config.yaml
n_layer: 9
d_model: 192
n_experts: 32
experts_per_token: 2
d_expert: 160
d_shared_expert: 128
activation: "swiglu"
moe_layers: [0, 1, 2, 3, 4, 5, 6, 7, 8]
router_score: "softmax"
normalize_top_k: false
routed_scale: 5.77
balance_loss: 0.00898
balance_bias: false
init_std_router: 0.0288
lr_router: 0.00114
n_head: 6
n_kv_head: 6
head_dim: 32
vocab_size: 4096
norm: "rmsnorm"
norm_place: "pre"
norm_eps: 1e-05
positions: "rope"
rope_base: 10000.0
rope_fraction: 1.0
qk_norm: false
attn_scale: 0.177
tie_embeddings: false
parallel_block: false
init: "normal"
init_std_qkv: 0.0456
init_std_o: 0.0
init_std_up: 0.0456
init_std_down: 0.0
optimizer: "adamw"
lr: 0.00188
beta1: 0.9
beta2: 0.95
weight_decay: 0.15
lr_head: 0.0101
warmup_steps: 322
schedule: "wsd"
decay_fraction: 1.0
decay_shape: "linear"
final_lr_fraction: 0.0
batch_tokens: [32768, 65536]
seq_len: 512
doc_mask: true
z_loss: 0.0001
train_tokens: 271000000
steps: 5716
dataset: "wikipedia_en"
Below are experts of layer 4 (counted from 0) of a mixture-of-experts language model. Rows are named router (the router's row for the expert) and show model dimensions 0-191. Each number is 128 + 24 x the weight over its row's rms, rounded and kept within 0 to 255.
After each expert's rows: "mostly gets" lists some tokens that are sent to it at least half of the time. This comes from a sample of Wikipedia text that the model never trained on.

# expert 24
router [117 178 104 121  89 124 127  92 122 117 136 124 126 117 125  91 106 127 147 133 127 142 101 155 135 147 142 141 139 119 145 102 128 142 148  79 119 137 127 117 111 127 133 123 151 139 135 127  83 144 114 133 112 157 119 147 154 135 156  94  80 108  89 149  92 122 125 149 144 141  90 173 140 124 119 163 173 115 141 170 143  87  99 179 137 124 112 146 126 158  99 108 133 134 147 140 113 151 118  92 114 133 137 148 142 112 138  91 103 186 101 112 108 173 129  84 135 136 127 111 131 132 155 133 145 117 149 103 114 145 104 110 118  88 134 121 128 131 125 137 125 160 115 124 109 158 134  79 113 110 166 149 154 122 151 141 136  79 128 117 150 151 147 139 150 126  67 130  97 186  95 183 119 125 118 186 100  99 137 113  64 128 129 152 109 114  86 119 134 139  72 159]
mostly gets: " Mac", " Cent", " Pan", " Pat", " Jew", " Columb"

# expert 18
router [ 97 121 100 117 128 161 129 111  84 105 131 103 128  96 146 122 151 127 110 146 134 173 129  84 153  98 107 120 116 130 151 161 167 136 137 145 155 174  85 118 124 161 166 103 119  98  97 147 158 126 135 129 116 144 150 139 137 165 147 103 147 161 139 154 138 131 154 160 122 139  80 100 134  99 152 117 106 179  91 127  97 113 138 112 140 105 120 129 174 128  79 125 102 125  89 135 107 156 123  99 148 164 151 135 105 111 132 110 105 161 111 128  97 134  98 155 137 140 108 147  73 130 142 127 118 145 145 158 167 126 111  97 172 102 151 145 108 148 143 105 119 191 148 108  98 119 120  98 134 153 117 129 164 153 173 102  82 167 140 136 151 107 145 112 133 141 136 131 135 165 171 124 117 136 141 183 137 143  87 115 156 109 150 129 121 127 105 103 113  98 115 102]
mostly gets: " title", " econom", " considered", " histor", " respons", " polic"

# expert 31
router [125 155 124  74 108 169 149 177 121 138 117 121 161 137 123 141  80 143 126 115 135 104 136 136 123 114 102 123  77 140 117  72 113 145 122 140  87 161 158  86 132 150 144 131 145 134 111 144 185 135  76 111 100  89 115 144 189 124 113 151  74 132 102 141 144 130  77 124 134 105 115 123 127 123 170 127 121 158 158 157 141 134 103 124  90  75 119 148 129  97 145 155 132 176 130 167  84 119  77 135 100 118 116 106 153 111 142 117 119 135 136 100 179 160 149 101 136 109 121 115 136 104 104 111 132 136 135 117 103 155 126 139 142 126 106 128 145 119 135  97 114 142 135 177 158 128 129 114 180 111 131 158 149  91 131  95 108 124 172 142 117 127 136  96 118 160 111 127  98 110 126 155 115 154 121 128 133 127  99 177  96 122 162 125 152 125 120 107 132 129 160 135]
mostly gets: " ext", " 201", " separ", " then", " within", " also=="

# expert 4
router [126 150 147 126 126 113 151 132 137 134 134 124 148 105 183  86 160 133 126 143 153 104 118 153 146 105 111 112  80  92 169 112 161 109 166 171 133 109 104 118 144  87 135 160 128 123  75 115 139 125 125 125 177  90 104 117 151 161 146 140 107 142 127 119 113 123 122 129 128 185 111 137  91 126 115 157 100 139 103 140 111 156 133 153 125 114 131 154 114 109 106 154 141 144 134 136  84 122 163 135 138 161  87 130 101  99 133 125  80 180 130 144 139 163 129 145 162  82 112 116 165 103 134  99 159 117 109 117  96 115 151 115 120 143 176 134 144 113 145 124 150 136 134 106 111 125 109  95 120 124 163 169  97 168 138 110 126 155 125 106 178 106 170  84 130 123 100 159 103 163 120 139  82 131  96 121 136 124  98 117  84 141 114 171 119 126 123  99 131 141 122  75]
mostly gets: " McC", " ESP", " Jr.", "ić", " lik", " Andrew"

# expert 29
router [117 161 120 124 121 111  81 137 129 151 123 133 131 158 119 123 126 131 124 105  86  76 119 141 103 110 139 147 151 172 127 141 133 141 109 119 137 134 196 161 116  79 124 149 112 141 160 104 101 140 121  96 131 176 130 104 148 103 133 107 107  83 138 115 134 101 146 103 154 129 134 105 146 116 169 118 187 118 191 111 107 143 156 129 140 174  82 114 153 125 117 118 123 105 107 107 159 121 138 114  98 132  99  99 100  90 130 153 135 129 148 149 143 117  64 144 154 134 126 123  93 130 164 168 100  91 141 133 131 121 171 136 106 124 112 116 162  96 121 147 157 139 104 104 129 128 107 181 132 164 116 138 152 104  97 148 116 108 124 130 130 176 120 150 111  98 150 120 142 151 141 103 121 100 158 115 137 147 136 146  96 166 149 157 113 137 126 112 162 101 154 185]
mostly gets: " located", " site", " building", " area", " opened", " station"

# expert 15
router [126 107 132 102 125 143 148 103 120 114 140 119 152 142 125 124 141 113 106 125  89 171 148  74 150 140 168 140 100 134 157 150 158 137 153 126  98 162  94 156 101 112 122 108 119 139 118 196 151 108 131 143 153 164 117 156  97 140 126 143 138 132 171 151 178 111 132 128 128  66  87 142 152 111 164 119 126 150 112 101 121 113  78 104 157 132  99 118 143 156 128  76 116  97 107 122 103 161 127 114 158 116 157 162 130 137 154  93 107 125  94 125  86 113 147 137 172 146 104 139  76 149 114 124 132 102 142 138 176 137 102 120 173 123 127 119 127 146 155  99 118 184 167 155 127 122 184 127 158 109 151  98 113 156 141 129 125 113 100 145 132  99 121 158 122 160 140 143 141 149 160 110 137 157 145 145 141 134 101 110  94  94 119 111 152 101 112 132 102 134 138 109]
mostly gets: "|---|---|---|---|---|---|", " what", " sold", " During", " journal", " Bob"

# expert 27
router [108 125 134 121 134  90 127 117 127  86 220 127 139 128 122 184 159 135 121 130  98 161 108 168 115 133 122 117 168 109  96 109 149  91 127 163 153 102 134 137 165 162 118 117 142 108 133  95  80 143 130 102  84 115 116 115 158 132 155 132 116 118  94 119 162 152 157 170 151 106 131  76 115 119 132 147 106 152 157  98 127 122 156 128 101 170 138  78 113 131 114 121 134 104 103 119 188 159 177 136 142  88 100 149 124 133 142 105  98  96 140 130 130  61  83 146 110 131 118 135 112 135 131 111 145 102 100 136 102 155 141 113 136 122 149 129 110 153 118 153 122 125 151 112 108 108 108 125 103 146 121 111 116 173 171 109 143 172 134 146 141 118 120 128  98 134 102 116 123 116 139 120 143 118 127 148  86 149 123 106 152 147 115 114  93  99 138 161 137 104  93 142]
mostly gets: " rock", " wind", " light", " Wood", " bus", " goal"

# expert 11
router [164 122 105 188 128 151 166 146 174 119 106 155 118 118 113 120 140 143 169 133 171 126 127  99 146 152  99 110 157  98 121 100 138 130 103 133 113  98  71 164 166 139  98 126 131 112 116 148 149 161 169 133 136 145  97 156 118 146 109 135 139 146 164 130 137 127 131  96 110 162 121 118 169 113 141 171  95  97  89 112 143 133 116 136 135 110 152 139 152 123  93 113 144 131 131 147 117 103 113 154 117 159 177 134 102 114 131  78 130 156 116 125 115 184 150 157 125  76 122 116 140 144 175 116 122 175 125 152 123 126 141 150  93 155 165 119 114 127 143 136 149 122 132 112 104 148 132 130  96 169 153 142 131  92 127 167 119 164 136 121 134 110 127 159 127  76 134 161 166 111  95  94 120 140 135 117 186 114 145 111 100 120 139 105 166 100 133 133 158 153 105  96]
mostly gets: " sec", " human", " Arg", " aut", " prot", " prop"

# expert 5
router [100  88 161 116 170  73 171 129 117 137 137 152 147 117 129 139 137 140 121 109 119 137 107 177 120 140 135 119 129  84 149  91 142  83 101 159 159 157 150  97 141 165 127 116 137 121 133 141 113 123  89 129 117 127 117 145 148 175 125 160 104 118 100 159 138 146  97 133 152 108 132 167 141 122  96 156 132  99  67 134 123 158 146 133 162 103 133 118 152  92 124 133 180 174 133 141 122 117 125 141 113 130 148 157 169 134 118 100 165 107 127 150 128 168 123 149 114 109 121  86 126 143 104 156 138 157 127 116 123 140 169 156 104 191 149 116  84 140 147 113  97 108 134 139 132  96 123 112 106 134 176 127 143 187 159 178 141 119 125 111 152 130 142 127 120 126  71 107 113 126 109 144 123 112 114  99 107 131 138 159 146 115 136 118 143 106 116  88 130 127  76  96]
mostly gets: " song", " band", " word", " gam", " hand", " proble"

# expert 23
router [110  97 119 139 168  97 158 120 164 129 107 199 144 178 100 128 148 140 104 130 119  66 176 131 160 119 129 132  91 114 120  85 171 112 134 152 121 117 142 111 104 110  86 132 137 160 153 122 141 168 124 139 158  92 119 128 127  98 121 112 120  99 139 123 119 118 135  91 155 100 128 124 167 125 126 106 136 134 103 124 142 114 150 114 120 138 119 111 118 144 116 111 159  94 147 158 114 124 151 119 129 103 155 121 126 155 125 123 132 137  77  98 104 134 161 102 170 131 125 120 167 147  94  73 104 107  71 113 135 144  97  96 106 124 159 140 142  75 148 114 150 163 134 143 169 140  97 137 142  91 176 109 119 119  80 135 113 156  89 114  87 132 125 151 124 111 163 113 120 125 129 132 149 107 120 141 188 151 158 108 120 110 127 140 165 106 125 109 132 156 129 142]
mostly gets: " under", " cr", " tw", " my", " ev", " either"

# expert 28
router [132 134 152 148 100  87 108  95 101 115 161 144  74 132 130 110 135 159 146  95  88 138 156 115 167  86 137  96 126 156  99 118 128 153 114 126 155 146 151 100 116 162 126 164 119 105 141 108 119 125 146 151 131 131 135 106 178 130  88 129  98 101 170  96 137  87 136 107 160 153 115 132  97 115 111 183 144 135 129  61  84 170 159 138 117 112 154 141 123 128 120 119 160 117 114 184 142 135 114  89 161 168 151 127 136 134 139 135 136 113 148 156 108 138 111 105  96 115 122 134 124 150 152 114 105 111 155 134  99 110 113  87  90 125 138  62 152 106 134 140  78 118 128 131 160 141 125 139 117 121 111  64 116 134 151 123 132 125 163 111 128 141  85 110  92 134 111 127 122 149 123 106 153 136 148 109  94 135 106 173 100 122 160 131 135 117 129 116 156 121 129 165]
mostly gets: "',", " \"I", " Hu", " \"B", " 18,", " who"

# expert 19
router [108 138  80 127  96 107 155 179 201 145  87  77 160  95 114 135  97 141 160 105 122 106 147 117 112  96 110 158 146 126 131 137 134 141 141  85 100 157 143 120 113 100 165 147 122 122 133 128 107  96 129 128 137 149 190 156 116 122  91 109 131 136 129  77 136 105 127 112 136 158 140 107 133 115 162  93 137 141 125 110 148 136 103 140 104 111  74 172 133 127 153  92 142 109 154 158 131  71 119 158 143 129 116 138 116 134 150 125  78 127 121 140 115 116 124 131 165 123 121 136 137 120 143 145 101 125 102 138 120 105 104 134 155  81 162 125 151 129 142  99  91 164 144 139 154 149 106 153 185 112 142 154 124 136 102 172 127 103 116 129  79 127 120 129 110 113 129 145 127 145 153 142 110 121 138 106 143 181 121 100 136 109  97 105 138 115  92  97 169 144 168 135]
mostly gets: " You", " Label:", " Released:", " Location:", "At", " For"

# expert 26
router [115  85 142 129 156  95 170 121 114 132 141 107 117 148  82 105 114 100  93 152 164 148 108  69 143 119 159 132 148 185 100 145 128  93 183 140 136 160  84 150  83  86 156 141 109 130 104 116 155  79 180 142 133 158 171 127 154 100 136  98 129 135 110 173 134 145 153 146 157 126 135  83  96 131  92 110 143  93 119 128  91 136 175 127 165 136 123 146 108 101 102  91  98 173 136 110 148 140 142 135 101 136 121  87 156 117 144 108 117 102  98 113 111 109  98 110 150 123 117 118 171 123 120 102 141 112 117 179 129 126 126 120 123 132 111 156 155 136 122  85 118 126 155 142 116 129 117 129 115 115 105 139  98 129 135 119 105 122 113  84 147 137 134 106 154 105 141 120 142 141 116 113 111 159 107 156 116 127 106 102 142 156 145 168 124 108 131 129 144  94  91 152]
mostly gets: " Pak", " Bh", " Raj", " Bang", " Lee", " Kore"

# expert 8
router [170 132 148 168  96 120 127 119 125 124 132 107 148 105 163 105 127 111 143 103  88 129  66 122 115  90  86 132 111 113 138 122 167 169 144 146 144 107 115 124 125 149 153 166  94  89 120  92 126 101 127 120 165 166 108 116 106  86 104  98 137 140 136 101 152  89 118  92 116 173 112  98  92 118 113 158  97 100 139 115 126 143 130 160 164 141 151 136 127 151 109 155 105  97  88 172 126 128  98  90 164 166 122 134 101 125 139 182 110  95 142 143 112 130  86 115 141  94 134 171 126 137 105 111 113  78 118 121 117  91 124  78 124 137 129 108 128 116  90 150 145 136  95 128 110 114  92 145  95 127 113 124 140 173 161 127 129  99 149 131 122 145 149 138  84 151 142 126 144 140 123  98 161 144 139 101 116 122 125 131 112 119 123 126 108 187 144  81 127 137 132 110]
mostly gets: " was", " were", " took", " began", " club", " MF"

# expert 17
router [133 135 151 146 116 125 136 105 132 165 140 130 134 176 180 131  97 167  63 117 124 144 139 175 107  97 104 104  86 124 134 116  91 150 149 120 135 170 105 130 106 112 176 153 125 132 148  95 144 132 107 126  90 138 111 144  92 120  97 163 156 146 140 110 126 119 131 121 139 122 144 112 111 159 126 123 113 104 108  68 137 172 166  96 111 128 148 136 148 138 182 138 125 152 117 135 115  60 117 188 125 166 116 129 107 189 144 148 103 102 119 142 129 124 108  99  95 164 128 147 150 119 120 139 121 122  91 114  96  76 123 153 144 168 128 126 129 129 110 106  95 117 122 158 149 157  97 157 144 111 124 143 121 111  81 130  76 114 127 116 111 115  75 143 125 128 137 138 171 147 123 118 150 126 137  99 138 143  90 114 156 105 117 116 123 121 121 141 157 126 148 132]
mostly gets: " due", " time", " incre", " There", " years", "br"

# expert 2
router [160 140 125 129  99 131 148 111 199 147  99 170  77 148  80  97 109 114 162  83 133  98 133  71 109 111 135 151 135 119 111 151 117 168 128 106  96  96 104 151 100 115 106 115 173 134 169 133 102 147 145 126 106 146 111 160  90  75  85 107 111 110 116 113 129 105 120 153  76 156 112 140 169 128 116 131 142  84 112 117 145 128 105 131 146 127  88 174 142 168 175 142 125 144 151 144 140 162 136 137 133 142 130 143 121 164 147 128 139 125 145 131 129 140 119 133 164 128 162 154 139  94 107 152 118 121 121 157 137 165 122 124 112 104  75 137 156 142 124  80 103 102 133 131 121 152 104 151 128 107 147 118 111  73 129 124 151 114 139  98 130 132 135 114 145 105 144 161 148 139 122 103 131 135 141 127 125  82 108 154 118 115 106 144 147 127 178 170 131 160 132 143]
mostly gets: " species", " Kingdom", " Virgin", " Union", " America", " Africa"

# expert 16
router [116 122 129 115 179 164 134 156  92 121  86 147 137  96 124 126  98 118 135 108 181 147 168 127 135 142 100 157  98 164 115 100 110 126  98 148 115 127 132 132 178 157 127 109 140 139 106 175 184 127  96  98 128  86 119 110 130 119 132 167 127 163 108 119 123 138 101 138  92  99 131  97 128 137 177 125 116 151 115 141 146 113 155 108 124  93 108 122 123 129 154 136 112 144 142 121 102 105  93 116 131  87 122  95 123 131 117 132 177 109 131 110 152 135 187 191 110 142 112 111 137 132  86 111 123 175 118 133 142 142 140 145 153 114 111 158 136 140 132  96 113 104 132 137 140 114 157 151 152 119 131 164 188 142 133  95 107 153 134 148 109 115 149 124 126 137 163 116 125  62 163 125 137  97 105 162 160 103 120 168 167 140 115 105 161 146 113 129  98  95 137 100]
mostly gets: " separ", " however,", " discover", " although", " describ", " However,"

# expert 21
router [ 93 144  96 124 108 158  58 127 118 170  89 104 140 122 131 129 117 136 112 178 106 138 142 123 158 101 153 152 114 175 113 193  88 135 157 114 119 175 147 107  91 115 120 103 118 132  87 119 150 134 142 151 113 138 186 131 159 109 125 148 121 120 118 125 104 125 165 105 121 129 133 160 118 114 119  68 140 184 141 165 115 160  98 118 108 100  80 140 146 133 131 133  89 105 129 138 127 122 108 113  74  88  96 130 167 121 130 135 130 121 118 120 160 152 153 111  91 120 121 155 112 108 123 129 119 102 132 159 169 130  86 133 149 102  94 157 118  85 143 119 154 140 107 116 114 141 125 100 176  98 123 144 149  92  95  96 103  91 146 140 145 138 100 113 138 137 161 105 110 162 138 110 109 136 127 109 133 155 113 141 161 133 127 123 132 117 137 128 106 155 158 145]
mostly gets: " ext", " appro", " int", " app", " Represent", "ivil"

# expert 3
router [124  96 133 113 111 152  93 151 133 141 144  92 156 120 149 165 146  76 132 174 133 125 128 122 135 144 106 165 108 146 158 156  82 108 101 117 158 119 102 129 138 147 131 106 117  81 120 134 128 144 118 173 139 117 154 140 119 127 155 140 173 132 170 142 161 120 108 136 143 141 134 113  73 126 142 129  80 179 179 120 163  78  99 103 109 106 112  96 131 171 161 143 129  90 108 117 139 117 114  94 106 107 122 151 180 132 133 163 170 145 108 137 139 124 172 115  84 132 164 148 144 155  97 164 109 124 137 120 124 126  89 123 120 140 110  92 138 105 156 192 106 123 125 155 154 153 158 124 125 154 135 109 130 154 132 112 160 128  98 160 157 144 104 123 137 110 153 111 115  87 104 145 112 151 121 140 136 166  94 140 119  87 121 117 114 142 155 104 111 125 120 127]
mostly gets: " occ", "enior", " teams", " compet", " tournament", " Women's"

# expert 22
router [126 125 134 134 108 107  98 138 105 129 121 109  95 139 140 102 119 146 121  91 142 112  97 162  95 140 148  90 113 119 121 119 131 140 124  87 136 124  96 118 123 127 105 148 119 110 157 130 123 123 111 144 100 136 137 153 156  96 147  77 134 105 132 114 162 104 124  78 174 118 125 129 149 155 126 102 161  89 133 113 126 168 127 127  93 124 159 133  86  98 105 105 160 127 147 156 152 116 146 148 135 115 152 146 169 135 147 120 124  70 163 113 118 141  96 156 164 153 144 145 110 127 125  97 111  53 118 108 129  82 157 112 133 121 160 110 143 116 149  90 101 131 120 135  88 110 107  67 118 108 139  74  88 107 114 136 151  95 117 163 148 133 138 145 102 154 120  91 145 116 121 153 158 146  94 127  98 138 158 128 166  78 119 142  84 179 112  98 150 126 126 128]
mostly gets: " with", " including", " named", " name", " included", " using"

# expert 6
router [148  95 123 121  74 146  98 124  75 142 179 140 145 157 126 151 171 135 115 122 104 158 129 101 125 153 132 126 182 153 120 128 121 138 177 152 180 122 107 156  97 192 129 145 127 135 155  89 111 166 176 160 134 129 131 104 164 103 130 160 148 112 119 142 139 131 140 133 131 106 173 116  78 140 116  87 118 121  98 123 116 111 143 107 135 149 154 126 114 137 162 126 158 120 104 134 156 163 131 112 150 146 103 125  98 181 144 120 156 137 142 129 108  96 108 121  85 145 115 162 138 114 152 129 120 116 150 139 134 123 120 121 178 161  85 128 133 160 143 148  89 131 116 154 111  94 106 107 124  99 106 108  71 156 113 119 123 122 123 108 131  71 125 134 154 115 140 121 164 135 162 112 162 144 136 153 104 158 166 110 134 159 125 127 143 124 119 158 110 105 157 137]
mostly gets: " Candidate", "°W", "°E", " Votes", " Southern", " Apps"

# expert 10
router [129 105 145  98 155  92 167 106 181 149 125 175 104 128 134 153 125 116 135 139 138 117 109 162 127 170 151  99 113  84 157 108 142 115 115 125 132  99 119 113 122 114  82 117 141 131 135 125 104 152 104  85 146  92  81 110  79 147 175 135  97 131 146 133 138 154 105  74 129 148 137 163 195 123 105 182 102 111  94 151 135 154 177 131 116 104 126 100 121 135 126 164 165 150 129 113 114 148 141 186 128 100 118 130 129 136 104 101 139 131 152 130 145  86 139 142 150  86 138  84 138 130 137 159 135 168 126  90  91 115 133 145  84 161 132 135 109 144  83 101 150  93 140 108 126 124 169 145 101 134 140 118 114 109 142 138 139 143 154 111 127 161 109 109 110 123 133 140 152 101 116 127 147 136 122 119 134  68 154 118 120 114 110 151 113 112 143 106 138 151  97 113]
mostly gets: " best", "ishop", "ronze", " Best", " guitar", " treat"

# expert 13
router [183 108 115 150 117 119  87 156 107 118 138 138 125 119 154 131 138 151 117 107 116 136 150 123  98 155 152 138 136  97 126 143  99 144 107 122 144 106 158 147  98 150 161 164 122 106 144 123 133 120 134 139 131 140 147  93 124 145  92 122 177 145 149  96 138 100 117 120  97 105 149 121 138 101 162  76  97 124 110 133 122 123 123 121 150 159 170 140  78 108 160 147  53  97 157 155 103 123 126 147 125 127 140  95 130 168 124 163 118 117 148 131 153 127 107 130 162 140 135 173 109 143 146 123  87 117 157 116 176  62 145 108 129 158 105 117 125 103 116 155 136 101 139 143 156 142  93 112 156 147  65 116 117 103  74 132 100  93 137 131  89 104 105 137 138 166 151 114 160  94 133 112 152 149 145  92 141 163 134 100 159 154 137 155 136 150 145 156 132 152 150 115]
mostly gets: " ro", " bl", " special", " even", " design", " known"

# expert 14
router [102 134 137 127 153 180 120 118 138 173 134 119 108 129  97 153 143 130 138 145  99 128 113 166 104 104 126 116 152 148 118 157 100  93 128  90  92 156 131 105 102 133  91 104  87 153 162 140 138 128 114 126 172 104 131 177 150  96 122 115 102 118 107  93 132 138 155 139 161 138 121 122 122 126  95  79 148 120 173 161 108 125 101 153  91 136 144 149 108 126 117 126  92 109 175  91 174 168 155  91 118  99 142 168 111 133 113 110 144 128 159  99 164 108 109 100 114 157 133 108 163 115 137 114 141  98 111 107 148 151 101 124 109  67 115 153 152 105  88 143 122 143 108 123 100 173 138 107  95 127 118 129 106  99 121  99 141  97 140 166 112 116 153  96 143 108 118 146 101 111 135  91 116  93 136 127 153 123 160 139 157 118  89 123 123 108 160 127 134 160 155 172]
mostly gets: " served", " Born:", " date", " service", " version", " offic"

# expert 1
router [148 136 103  98 154 162 108 142 124 127  60 130 130 128 131 118  95 154 142 156 113 132 159 110 135 124 149 167 176 130 126 109 159 164 117  93 115 129 151 140 140 136 158 139 111 147 128 130 111 133  97 103 153 151 139 130 149 156 129 120  86 106 101 146  89 117 104 117 144 157 120 148 156 132 132 156 142 101 111 151 107  98 120 120 151 146 125 137 103 176 109 102 131 126 115 152 178 145 123  88 129 155 123 135 131 100 135 141 141 133 164 107  92 139 128 116  73 140 103  94  95 149 168 133 133 127 161  57 126 131 142 145 123 118 159 129  98 160 120 142 115 121  80  95 159 131 185 141  99 122 119 147 138 169 182 149 149  87 166 114  87 115  94 135 130 112 127 142 101 152 141 143 128 163 146 127 168  96 137 112 127  96 111  96  93 108 105 102 135 128 164 169]
mostly gets: " at", " Academy", " cre", " Institute", " employ", " go"

# expert 0
router [128 126 116 155  79 112 106  90 110 113 173 111 137 136 127 132 169 130  93 136 123 114 128 149 114 138 142 134 160 103 162 109 146 125 149 119 161 104 115 111 117 127 148 161 108 142 162 101 122 145 174 194 165 153 104 133  92 122 115 127 164 138 159 131 105 158 143 156 129 134 140 154  85 171  98 115 121  95 125 117 145 118 112 125 122 133 151 126 139 115 129 110 147 115 115 133 100 109 117  85 158 125 159 152 133 122 120 164  90 161 103 131  96 157 143  86 100 176 132 150 140 118 133 165 132  87  85 106 101 120  91 113 130 160 106 131 129 171 148 168 160 140  84 141 120 136  95 111  95 162 110 125  81 145 142 122 148 167 105 110 162 127 144 146 162  95  95 147 140 167  93 120 137  93 110 136  89 141 129 117 101 133 112 153 120 104 139 158  93 135 104  87]
mostly gets: " rem", " equ", " del", " pot", " Des", " Mod"

# expert 30
router [177 151 173 153 171 180 115 106 115 108 120 143 110 170 129  94 161 166 129 140 135 111 112  97 156  96 117 125 116 136 124 141 105 128  89 119 162 109 126 145 155 113 113 167  85 124 156 103 147 143 166 108 116 119 113 139 106 135  96 155 135 141 111 135 125  87 166 133  93 152 146 103 131 142 116 106 129  95 147 169 106 118 152 133 124 177 153 140 127 156 136 184 131 171 160 119 127 132  89 129 115 145 149 131 103 115 116 144 169 111 151 153 152 141 118 173 166 144 119 119 158 123 116  95 116 136 153 135 142 120 159 101 103 101 115 122 144 142 133 155 123  65  99 120 112 135 136 135  71 113 116 103 114  82  90 134 104 163 113  99  94 168 128 124 148 161 160 140  95  95 148 101 144 102 107 110 139  94 148 139 147 156 131 156 150 152 158 115 121 118 129 114]
mostly gets: " un", " Mer", " war", " vis", " mar", " Em"

# expert 9
router [109 112  85 157 136 136 151 133  98 137 121 148  84 102 143 149 143 106 109  97 139 170 150  93 122 127 140 113 138 174  99 112 188 113 104 153 109  68 156 141 143 146  86 153 142  93 123 153 149 160 151 112 146 142 119 100 138 110 130 121 133 121 157 137 146 114 122 104 122  98 140  93 142 122 142 119 123 117 122 107  90 120 155  85 124 123 131  89 111  98 109 122 148 116  98 128 133 109 144  95 171 136 145 138 106 127 131 135 146  68 116  94 118 133 168 141 126 135 101 123 107 176 110 120 116 159 102  95 119 140 156 122 128 126 157  99  96 136 100 118 117 160 123 152 173 115 100 155 125 163 143 138 105 162 132 183 121 147 121 126  83 141  99 147  56 126 176 106 121 105 117 141 166 137 151  98 165 181 127  94 148 130 113 126 140 168 128 124 110 138 104 142]
mostly gets: " has", " had", " have", " are", " will", " still"

# expert 12
router [121 122 165  90 122 135 149 103 170  98 159 151 117 164 121  97 145 139 138 150 117  65 103 178 133 100 165 110 131 109 155  96 138  97 111 155 141  93 136 128 126 100  68 118 115 176 139 121 104 174 129 105 107 101  97 110 118 157 128 118 129  98 130 125 152 118 135 151 184 139  94 151 131 109 110 150 149 105 199 156  96 111 137 119 138 122 108 132 104 140 125 149 153 142 147  88 147 169 147 108 138 118  94 150 124 133 131 109 129 139 133 156 106  94 136 137 123 140 109 141 153 139 123 142 119 113 129 100  80 138 174 130  88 129 154 111 166 139 108 166 175  66 160 100 127 121 119 155 102 137 137 104 116 114 135 126 154 154 112 131 129 147 100 136 125 147 114 155 123 134 137 147 139  97 130 137  76 107 184 139  83 128 117 131 136 106 120 144 134 161 102 128]
mostly gets: " Br", " br", " Mc", " Que", " gl", "He"

# expert 7
router [123 168  86  97 127 163 102 124 125 120  81 153 109  81 140 110  81 123 148 102 124 164 131 102 170 105 108 110 164 170  96 179  63 150 125 110 121 143 131 131 119 152 161  97 141 145 119 128 154  90 148 111 122 170 136 137 127 126 116 139 138 126 120 164 105 141 136 136  90 142 115 135 137 124  94 122 137 108 152 105 117 124 124 114 159  88 114 125 113 126 148 141 118 137 116 138 148 120  97 113 123 154 111  94 134 122 117 164 161 132 135 105 142 152 170 107  81 148 144 154 102 148 150 140 143 174 188 153 142 132  92 138 104  92  91 108 124 112 139 125 132 118 125 123  93 155 142 156 123 127  82 134 185  80 101 100 143  96 138 142 137 172 122 106 126 137 159 129 113  93 147  93 120 126 142 101 140 101 125 164 133 140 128 126 146 178 166 159 103 115 163 135]
mostly gets: " Philipp", " Kore", " years.", "ed.", "ion.", " Sec"

# expert 20
router [119 130 145 135 132 104 103  98  88 129 116 107 142 150 143 101 137 158 130 140 133  99 106 123 138 108 110 131 101 103 119 135 172 159 144 109 111 142  95 151 148 143 184 144 113  93 136 106  68  98 123 150 139 149 150 142 140 105 117 114 134  79 106 138 124  78 142 108 129 170 148 127 139 108 114 121 123 132 181  86 138 161 150 129 190 132 144 130 121  85 101 109 148 132 114 145 124 112 148 151 125 158 141 143 120 137 157 136 100 133 167 110 131 101 101 103 105 129  97 130 147 129 168 126 130 121 132 107 114  98 161 119 157 119 183 112  87 113 159 141 138 140 147 115  97 114  88 117 113 107 116 156 148 127 160 115 136 133 163 101  98 107 150 111 136 130 161 135 112 151 118  81 146 181 148 138 126 153 103 117 117 164 144 142 100 167 110  81 195  92 178 136]
mostly gets: " political", " Genus:", " Conservative", " party", " suff", "er's"

# expert 25
router [169 143 110 126 111  99 134 145 157 157 132 120 172 109 146 149 124  78 127 155  85 118 129 138 105 143 112 107  87 104 157 128 132 152 100 152 141 181 143 172 135 124 177 127 100 100 109 133  68  70  74 132 117 140 118 104 102 163 108  86 104 156 131 112 145  95  95 121 100 115 108 143 157 100 140 121 103 119 120 108 116 124 143 141 126 158 129 112 128  77 150 142  81 119 160 140  78 115 137 152 136 141 135 140 151 123 137 149 107 116 163 115 140 122 108 146 149 145 155 155 104 140 139 180 122 128 160 107 134 127 117 105 119 140 165 152 111 113 126 136 122 121 142 132 178 135 133 131 161 138 102 144 166 154 164  95 119 143 130 126 127 142 133 146 155 185 124 143 110 120  98 104 127 150 106 108 129 155 100  93 173 134 148 107 117 179 145 118 170 110 155 104]
mostly gets: " conc", " fe", " poss", " larg", "azine", "stit"